From a checkpoint of a small mixture-of-experts model trained on Wikipedia.
Experts: 16 experts in each of 10 layers, 2 picks a token, 2 empty slots to pick.
Training: a variant of Adam for the experts, 330M tokens, 5040 steps.
Below are experts of layer 6 (counted from 0) of a mixture-of-experts language model. Rows are named router (the router's row for the expert), gate (a neuron's input weights, with its number), up (a neuron's input weights, with its number), down (a neuron's output weights, with its number) and show model dimensions 128-255. Each number is 200 + 40 x the weight over its row's rms, rounded and kept within 0 to 999.
After each expert's rows: "mostly gets" lists some tokens that are sent to it at least half of the time. This comes from a sample of Wikipedia text that the model never trained on.

# expert 5
router,164,185,221,257,194,226,191,169,187,165,189,255,152,151,216,190,201,167,190,265,182,208,167,277,182,197,194,162,274,194,215,179,183,172,248,219,147,164,223,170,185,223,188,192,203,246,194,232,240,173,195,150,229,183,273,230,299,247,199,243,224,245,181,191,215,206,199,279,193,183,215,209,148,217,245,195,212,166,249,205,244,157,286,184,223,240,254,227,191,157,197,195,139,187,148,240,153,250,247,199,192,225,243,232,214,261,278,137,136,235,172,164,225,248,159,164,142,109,215,212,187,160,249,187,199,240,222,218
gate1,248,206,192,245,228,234,184,220,203,181,197,222,171,254,134,227,221,143,241,150,203,275,237,198,285,170,180,176,249,219,158,183,148,185,246,197,215,185,198,278,215,142,255,160,205,210,229,195,299,167,174,241,198,192,187,213,250,262,215,167,223,249,202,297,203,192,193,265,203,238,177,213,187,204,190,251,234,246,182,160,202,273,176,179,80,162,168,225,131,158,147,164,223,149,144,281,176,176,217,139,175,252,122,249,146,242,249,197,198,186,160,219,198,255,239,195,209,213,157,201,157,197,202,240,234,213,136,240
up1,219,153,208,172,230,169,315,179,292,249,260,158,187,251,225,238,202,197,176,176,206,198,188,199,208,172,157,183,240,236,232,193,187,239,216,165,189,198,147,162,176,187,219,187,234,235,195,219,147,196,169,261,173,268,221,121,140,177,250,274,227,310,197,259,135,165,155,193,279,131,200,201,193,202,149,259,160,203,113,276,239,194,165,204,122,215,241,214,210,201,128,202,177,209,94,214,188,244,218,181,189,116,216,215,229,200,244,158,119,153,163,215,268,231,208,201,172,280,147,207,244,238,203,313,224,244,190,218
down1,147,248,216,252,161,233,174,218,183,192,232,243,218,214,219,190,262,256,195,154,139,250,242,251,249,164,238,218,164,178,191,157,194,198,171,200,236,192,204,181,260,253,198,208,208,149,166,235,229,192,176,217,206,194,169,245,225,167,115,246,223,121,159,232,188,224,182,208,236,181,89,248,205,155,181,170,253,244,247,151,224,167,241,243,231,169,199,173,150,213,221,205,398,223,219,258,138,238,204,144,198,166,205,209,177,136,177,226,231,237,277,141,198,167,189,182,216,229,200,206,176,194,176,193,252,233,189,157
mostly gets: " s", " in a", " in the", " off", " in", " high"

# expert 6
router,173,194,144,284,259,160,262,160,259,222,154,279,225,150,191,163,221,176,257,177,165,224,158,206,169,229,202,191,238,155,246,199,238,125,249,221,195,185,197,213,260,183,160,200,191,227,170,188,253,172,134,197,283,157,212,224,215,223,228,220,239,162,150,181,226,236,178,194,246,136,260,213,184,235,313,233,233,181,218,189,319,147,196,216,191,162,188,189,189,153,197,241,146,163,171,147,237,338,187,192,171,239,182,259,230,154,258,214,145,221,175,158,202,224,189,291,196,186,145,248,169,211,242,180,188,144,225,252
gate0,171,271,251,137,145,244,195,233,236,186,176,293,166,187,230,302,250,152,172,176,239,236,215,207,194,237,253,201,185,173,218,192,186,228,227,203,226,183,251,215,206,142,184,202,187,217,182,199,140,187,201,218,273,156,249,165,240,250,243,227,173,254,177,192,159,181,173,185,183,109,196,205,205,208,168,237,251,197,167,196,173,197,116,197,129,151,260,207,277,185,288,181,171,162,180,190,187,140,193,233,204,213,118,209,111,220,162,238,175,130,138,270,222,278,208,206,171,165,158,238,226,211,283,185,263,158,179,230
up0,208,178,189,201,235,196,245,257,164,166,160,225,202,170,214,261,139,164,174,210,204,177,200,145,177,206,225,186,175,149,278,175,264,190,323,166,198,224,241,287,106,143,198,188,202,275,235,215,270,216,211,242,209,208,218,100,140,146,179,213,171,170,190,186,247,151,162,157,182,130,259,184,235,218,161,205,260,230,203,228,142,170,107,145,169,182,189,131,227,163,174,227,172,189,156,142,228,199,167,197,229,184,216,267,145,190,180,186,145,205,212,190,251,251,181,204,203,162,225,367,161,118,166,230,279,184,163,150
down0,199,192,237,170,147,236,195,227,175,218,169,182,164,189,127,222,212,161,234,221,188,149,222,232,290,174,195,260,235,174,259,223,267,187,207,196,154,223,202,195,215,149,207,237,153,229,189,270,220,253,182,183,253,186,176,202,189,167,227,161,269,182,126,127,327,208,233,126,144,260,135,281,153,239,188,225,162,163,204,225,207,157,232,222,188,194,108,156,190,246,196,219,216,100,197,190,239,193,199,226,205,131,228,227,256,155,229,255,171,184,166,182,200,232,149,177,235,180,190,271,201,158,206,190,164,121,167,235
mostly gets: " was", " is", " are", " were", " has", " had"

# expert 0
router,118,188,190,229,160,145,205,193,226,168,194,269,227,238,262,183,194,138,221,188,188,184,164,225,180,190,142,180,189,215,197,176,226,195,184,201,176,124,264,239,243,211,235,270,202,282,186,259,236,177,140,210,213,191,256,222,293,217,300,266,278,253,210,220,170,254,191,177,219,191,247,269,149,227,299,207,185,209,221,252,221,162,201,190,178,182,236,246,138,172,187,253,73,181,235,172,223,208,242,222,246,247,172,107,103,201,257,197,169,215,201,254,235,251,166,246,193,161,199,220,180,175,280,253,200,127,209,223
gate0,181,196,234,182,200,177,172,209,171,266,161,187,208,157,239,157,200,195,223,205,218,228,289,176,177,209,178,214,164,185,271,226,253,183,231,222,164,196,244,119,212,166,142,135,218,261,182,260,209,168,267,201,279,213,235,213,258,126,212,226,243,179,232,174,193,219,265,237,185,180,163,235,139,219,278,179,227,199,227,193,198,163,177,305,214,106,150,194,234,142,149,186,189,267,216,199,230,210,229,221,186,151,244,193,167,182,265,205,232,160,179,187,208,188,117,221,273,171,151,170,260,118,212,102,235,199,179,188
up0,217,176,150,228,226,146,230,173,169,268,184,194,158,164,243,171,305,279,220,135,237,218,193,199,284,193,243,231,167,215,216,204,199,150,152,165,257,222,188,228,209,259,187,179,126,244,135,144,180,292,195,151,240,167,186,170,169,312,265,195,174,211,174,167,258,267,111,232,202,183,237,194,288,190,136,213,209,259,176,167,206,221,208,196,258,200,249,193,200,203,176,184,196,190,226,208,211,207,239,163,186,218,176,207,282,163,250,207,157,161,165,163,194,209,239,204,229,126,191,146,152,253,235,200,178,137,243,181
down0,194,220,180,229,206,247,199,165,251,192,231,259,205,118,217,137,204,278,144,182,156,199,178,201,149,219,185,199,159,275,163,212,271,184,137,159,169,181,157,211,227,145,216,226,146,194,149,218,141,140,248,209,183,132,228,268,218,140,190,225,172,201,200,244,273,206,224,227,138,179,179,171,207,194,226,225,183,254,220,221,251,180,245,143,154,161,230,218,239,174,187,198,150,200,156,200,156,188,224,201,202,203,221,177,222,238,258,141,201,196,193,216,209,191,163,212,228,170,259,116,151,146,224,232,218,170,179,275
mostly gets: "ta", "ena", "RA", "ha", "za", "ke"

# expert 10
router,146,186,140,234,207,175,147,134,225,194,127,214,178,198,205,202,192,119,234,226,139,201,151,294,189,221,203,166,228,205,207,135,253,186,243,214,206,175,184,188,218,214,226,198,209,219,111,228,196,182,152,136,161,195,237,205,243,206,255,223,295,199,182,247,188,249,188,276,210,183,248,225,180,198,222,242,202,165,243,207,244,159,206,205,234,168,208,147,194,159,186,173,67,169,159,209,169,225,177,198,215,234,191,159,233,176,219,193,151,238,219,199,144,238,247,248,113,168,123,256,257,248,178,200,209,201,207,214
gate0,189,247,218,221,159,180,159,163,192,185,198,261,171,263,253,140,213,242,206,188,121,223,242,243,216,165,215,181,240,210,224,207,221,144,201,234,215,194,91,245,196,198,270,227,185,218,216,198,146,227,204,231,161,175,197,204,216,159,138,253,149,159,247,210,109,282,203,233,183,166,198,213,207,227,205,200,189,103,253,222,210,107,179,152,149,145,206,240,241,142,218,159,165,254,189,215,148,217,154,180,147,176,218,138,230,217,294,256,203,231,177,288,280,198,129,187,246,202,260,169,125,214,210,148,283,216,190,211
up0,208,247,233,244,202,200,122,183,211,255,264,196,222,243,177,195,172,117,245,207,63,252,229,164,198,161,219,252,205,181,228,192,236,220,160,160,255,226,174,194,230,214,257,233,244,132,100,176,219,183,179,190,198,155,120,266,196,224,109,156,238,204,235,90,111,219,226,213,188,131,212,192,209,254,123,144,292,164,175,254,214,181,187,203,167,161,146,169,202,230,245,166,140,259,128,209,222,177,179,222,300,260,145,154,201,156,208,195,203,324,205,205,132,270,223,150,206,246,162,221,253,234,136,119,211,187,213,153
down0,219,178,194,126,232,244,105,133,145,203,177,264,244,164,130,171,139,205,231,186,181,220,186,186,149,206,195,218,253,248,175,145,199,149,164,163,229,219,213,187,280,173,223,229,199,253,156,196,260,199,193,186,205,196,218,241,156,171,182,171,181,178,187,144,241,205,155,244,271,234,153,122,173,119,156,176,232,176,198,229,224,187,168,227,174,203,169,246,188,190,180,91,170,236,135,235,326,146,234,161,190,212,173,225,258,117,288,258,222,191,158,170,224,224,192,212,139,205,221,248,207,209,142,135,187,228,202,247
mostly gets: "ić", "š", "ović", "gh", "ş", "kov"

# expert 13
router,214,253,206,233,142,156,205,173,250,172,227,189,196,209,255,144,208,192,267,242,194,185,136,205,238,189,203,199,209,226,263,129,252,103,252,239,169,111,204,185,233,210,214,243,137,334,133,210,177,118,167,215,235,144,206,246,279,227,243,183,225,193,130,223,201,202,125,179,187,138,234,259,186,207,282,205,188,195,209,152,202,153,176,259,197,168,185,205,151,145,203,149,78,194,199,243,209,241,233,197,143,206,243,202,220,205,223,126,195,170,165,195,243,247,152,282,155,117,189,168,227,262,245,166,196,208,226,243
gate0,229,136,160,141,167,216,180,177,226,209,135,228,174,136,164,220,151,241,213,186,226,233,170,165,152,164,260,227,261,260,252,227,234,201,171,204,153,223,201,161,167,195,154,294,288,192,110,178,184,205,177,186,163,179,249,220,189,218,232,260,195,163,166,121,203,239,196,197,132,228,150,175,233,215,206,245,178,210,219,212,161,161,256,203,159,190,168,164,199,228,154,247,163,218,168,232,218,214,180,181,160,206,150,198,160,187,193,219,225,243,177,201,240,213,304,220,224,223,248,175,198,242,252,178,166,201,239,223
up0,221,207,237,237,204,138,280,180,193,264,170,158,190,189,158,172,120,189,220,160,146,217,182,218,162,129,160,204,193,102,252,110,219,174,211,213,179,131,216,179,199,201,168,165,219,229,197,146,253,269,206,133,201,244,197,235,219,277,149,120,245,207,212,187,199,211,186,208,203,180,205,207,187,208,203,192,170,234,289,206,191,203,183,212,228,153,155,220,241,180,291,217,209,201,232,104,197,267,141,210,163,256,195,159,214,133,227,208,187,209,255,148,163,235,204,222,173,264,173,250,163,198,156,238,199,228,303,193
down0,179,262,243,188,144,237,224,145,205,212,237,187,196,177,181,128,211,259,157,173,232,259,242,92,297,170,214,283,159,189,239,130,220,185,210,164,141,163,126,224,172,213,192,174,157,190,191,214,140,298,254,167,175,124,243,180,225,210,223,169,189,195,191,219,253,176,206,170,232,187,196,151,153,227,260,156,225,185,147,204,182,165,252,162,173,171,101,213,223,139,190,181,280,245,197,254,170,175,191,200,162,236,211,196,178,257,219,160,226,193,192,230,239,261,282,243,294,175,113,177,206,195,248,178,172,128,175,202
mostly gets: "- •", "eek ", "- Succeeded by:", "- Genus", "- Location", "- Preceded by:"

# expert 12
router,160,175,162,229,161,207,183,202,245,176,205,260,219,136,220,170,187,159,222,212,157,189,138,206,186,252,195,140,270,192,217,170,237,120,265,200,162,72,174,189,209,123,160,171,204,254,146,208,127,157,128,131,213,156,298,226,244,179,252,188,229,238,155,212,174,218,183,271,196,174,229,207,101,230,284,233,147,240,232,208,225,213,250,193,152,193,228,199,168,161,203,165,105,174,199,181,182,257,191,178,239,256,218,147,205,212,277,181,223,213,178,246,204,263,182,228,169,132,207,198,190,255,262,183,228,184,195,209
gate0,170,210,202,232,197,183,241,186,209,138,216,248,200,178,244,135,271,240,241,238,199,215,210,171,189,144,239,248,152,199,136,254,241,202,207,119,109,203,181,202,128,192,141,157,261,168,188,198,155,170,179,137,188,245,246,165,189,208,197,193,278,235,111,182,267,225,190,170,170,203,214,237,196,204,278,215,326,263,184,153,187,164,188,192,166,222,272,201,216,143,226,168,202,179,227,194,198,194,203,157,129,194,75,130,170,167,226,139,248,220,220,164,242,218,267,253,184,223,205,214,135,283,193,172,276,157,256,214
up0,161,262,187,219,180,224,255,246,215,185,225,222,196,145,234,164,255,164,217,213,219,241,202,203,182,236,242,168,186,194,218,184,123,204,222,254,132,144,292,180,175,229,164,150,161,144,274,144,235,251,169,192,210,194,237,205,232,118,161,207,251,220,221,120,140,188,201,208,195,248,249,245,147,234,245,116,112,138,208,264,234,199,241,191,190,197,226,275,231,210,182,213,191,130,209,195,210,160,153,136,138,223,204,155,227,179,219,140,201,253,280,244,202,170,225,268,196,293,170,180,229,199,246,187,255,265,225,205
down0,190,246,220,251,184,313,255,211,238,223,210,124,218,222,268,188,219,211,224,183,215,148,227,156,172,248,198,224,147,218,155,205,206,201,149,240,142,183,232,219,163,261,166,262,212,172,184,263,221,149,227,208,85,217,171,205,207,128,254,290,211,205,170,154,265,197,181,287,249,146,171,195,232,217,158,216,163,179,227,212,151,198,202,243,211,125,229,139,290,222,138,188,107,186,182,161,196,223,229,242,255,175,200,177,247,178,160,161,235,134,126,226,189,165,248,209,236,236,234,205,186,254,225,200,229,260,185,216
mostly gets: "ation", " Awards", "ment", "ics", "ions", "ations"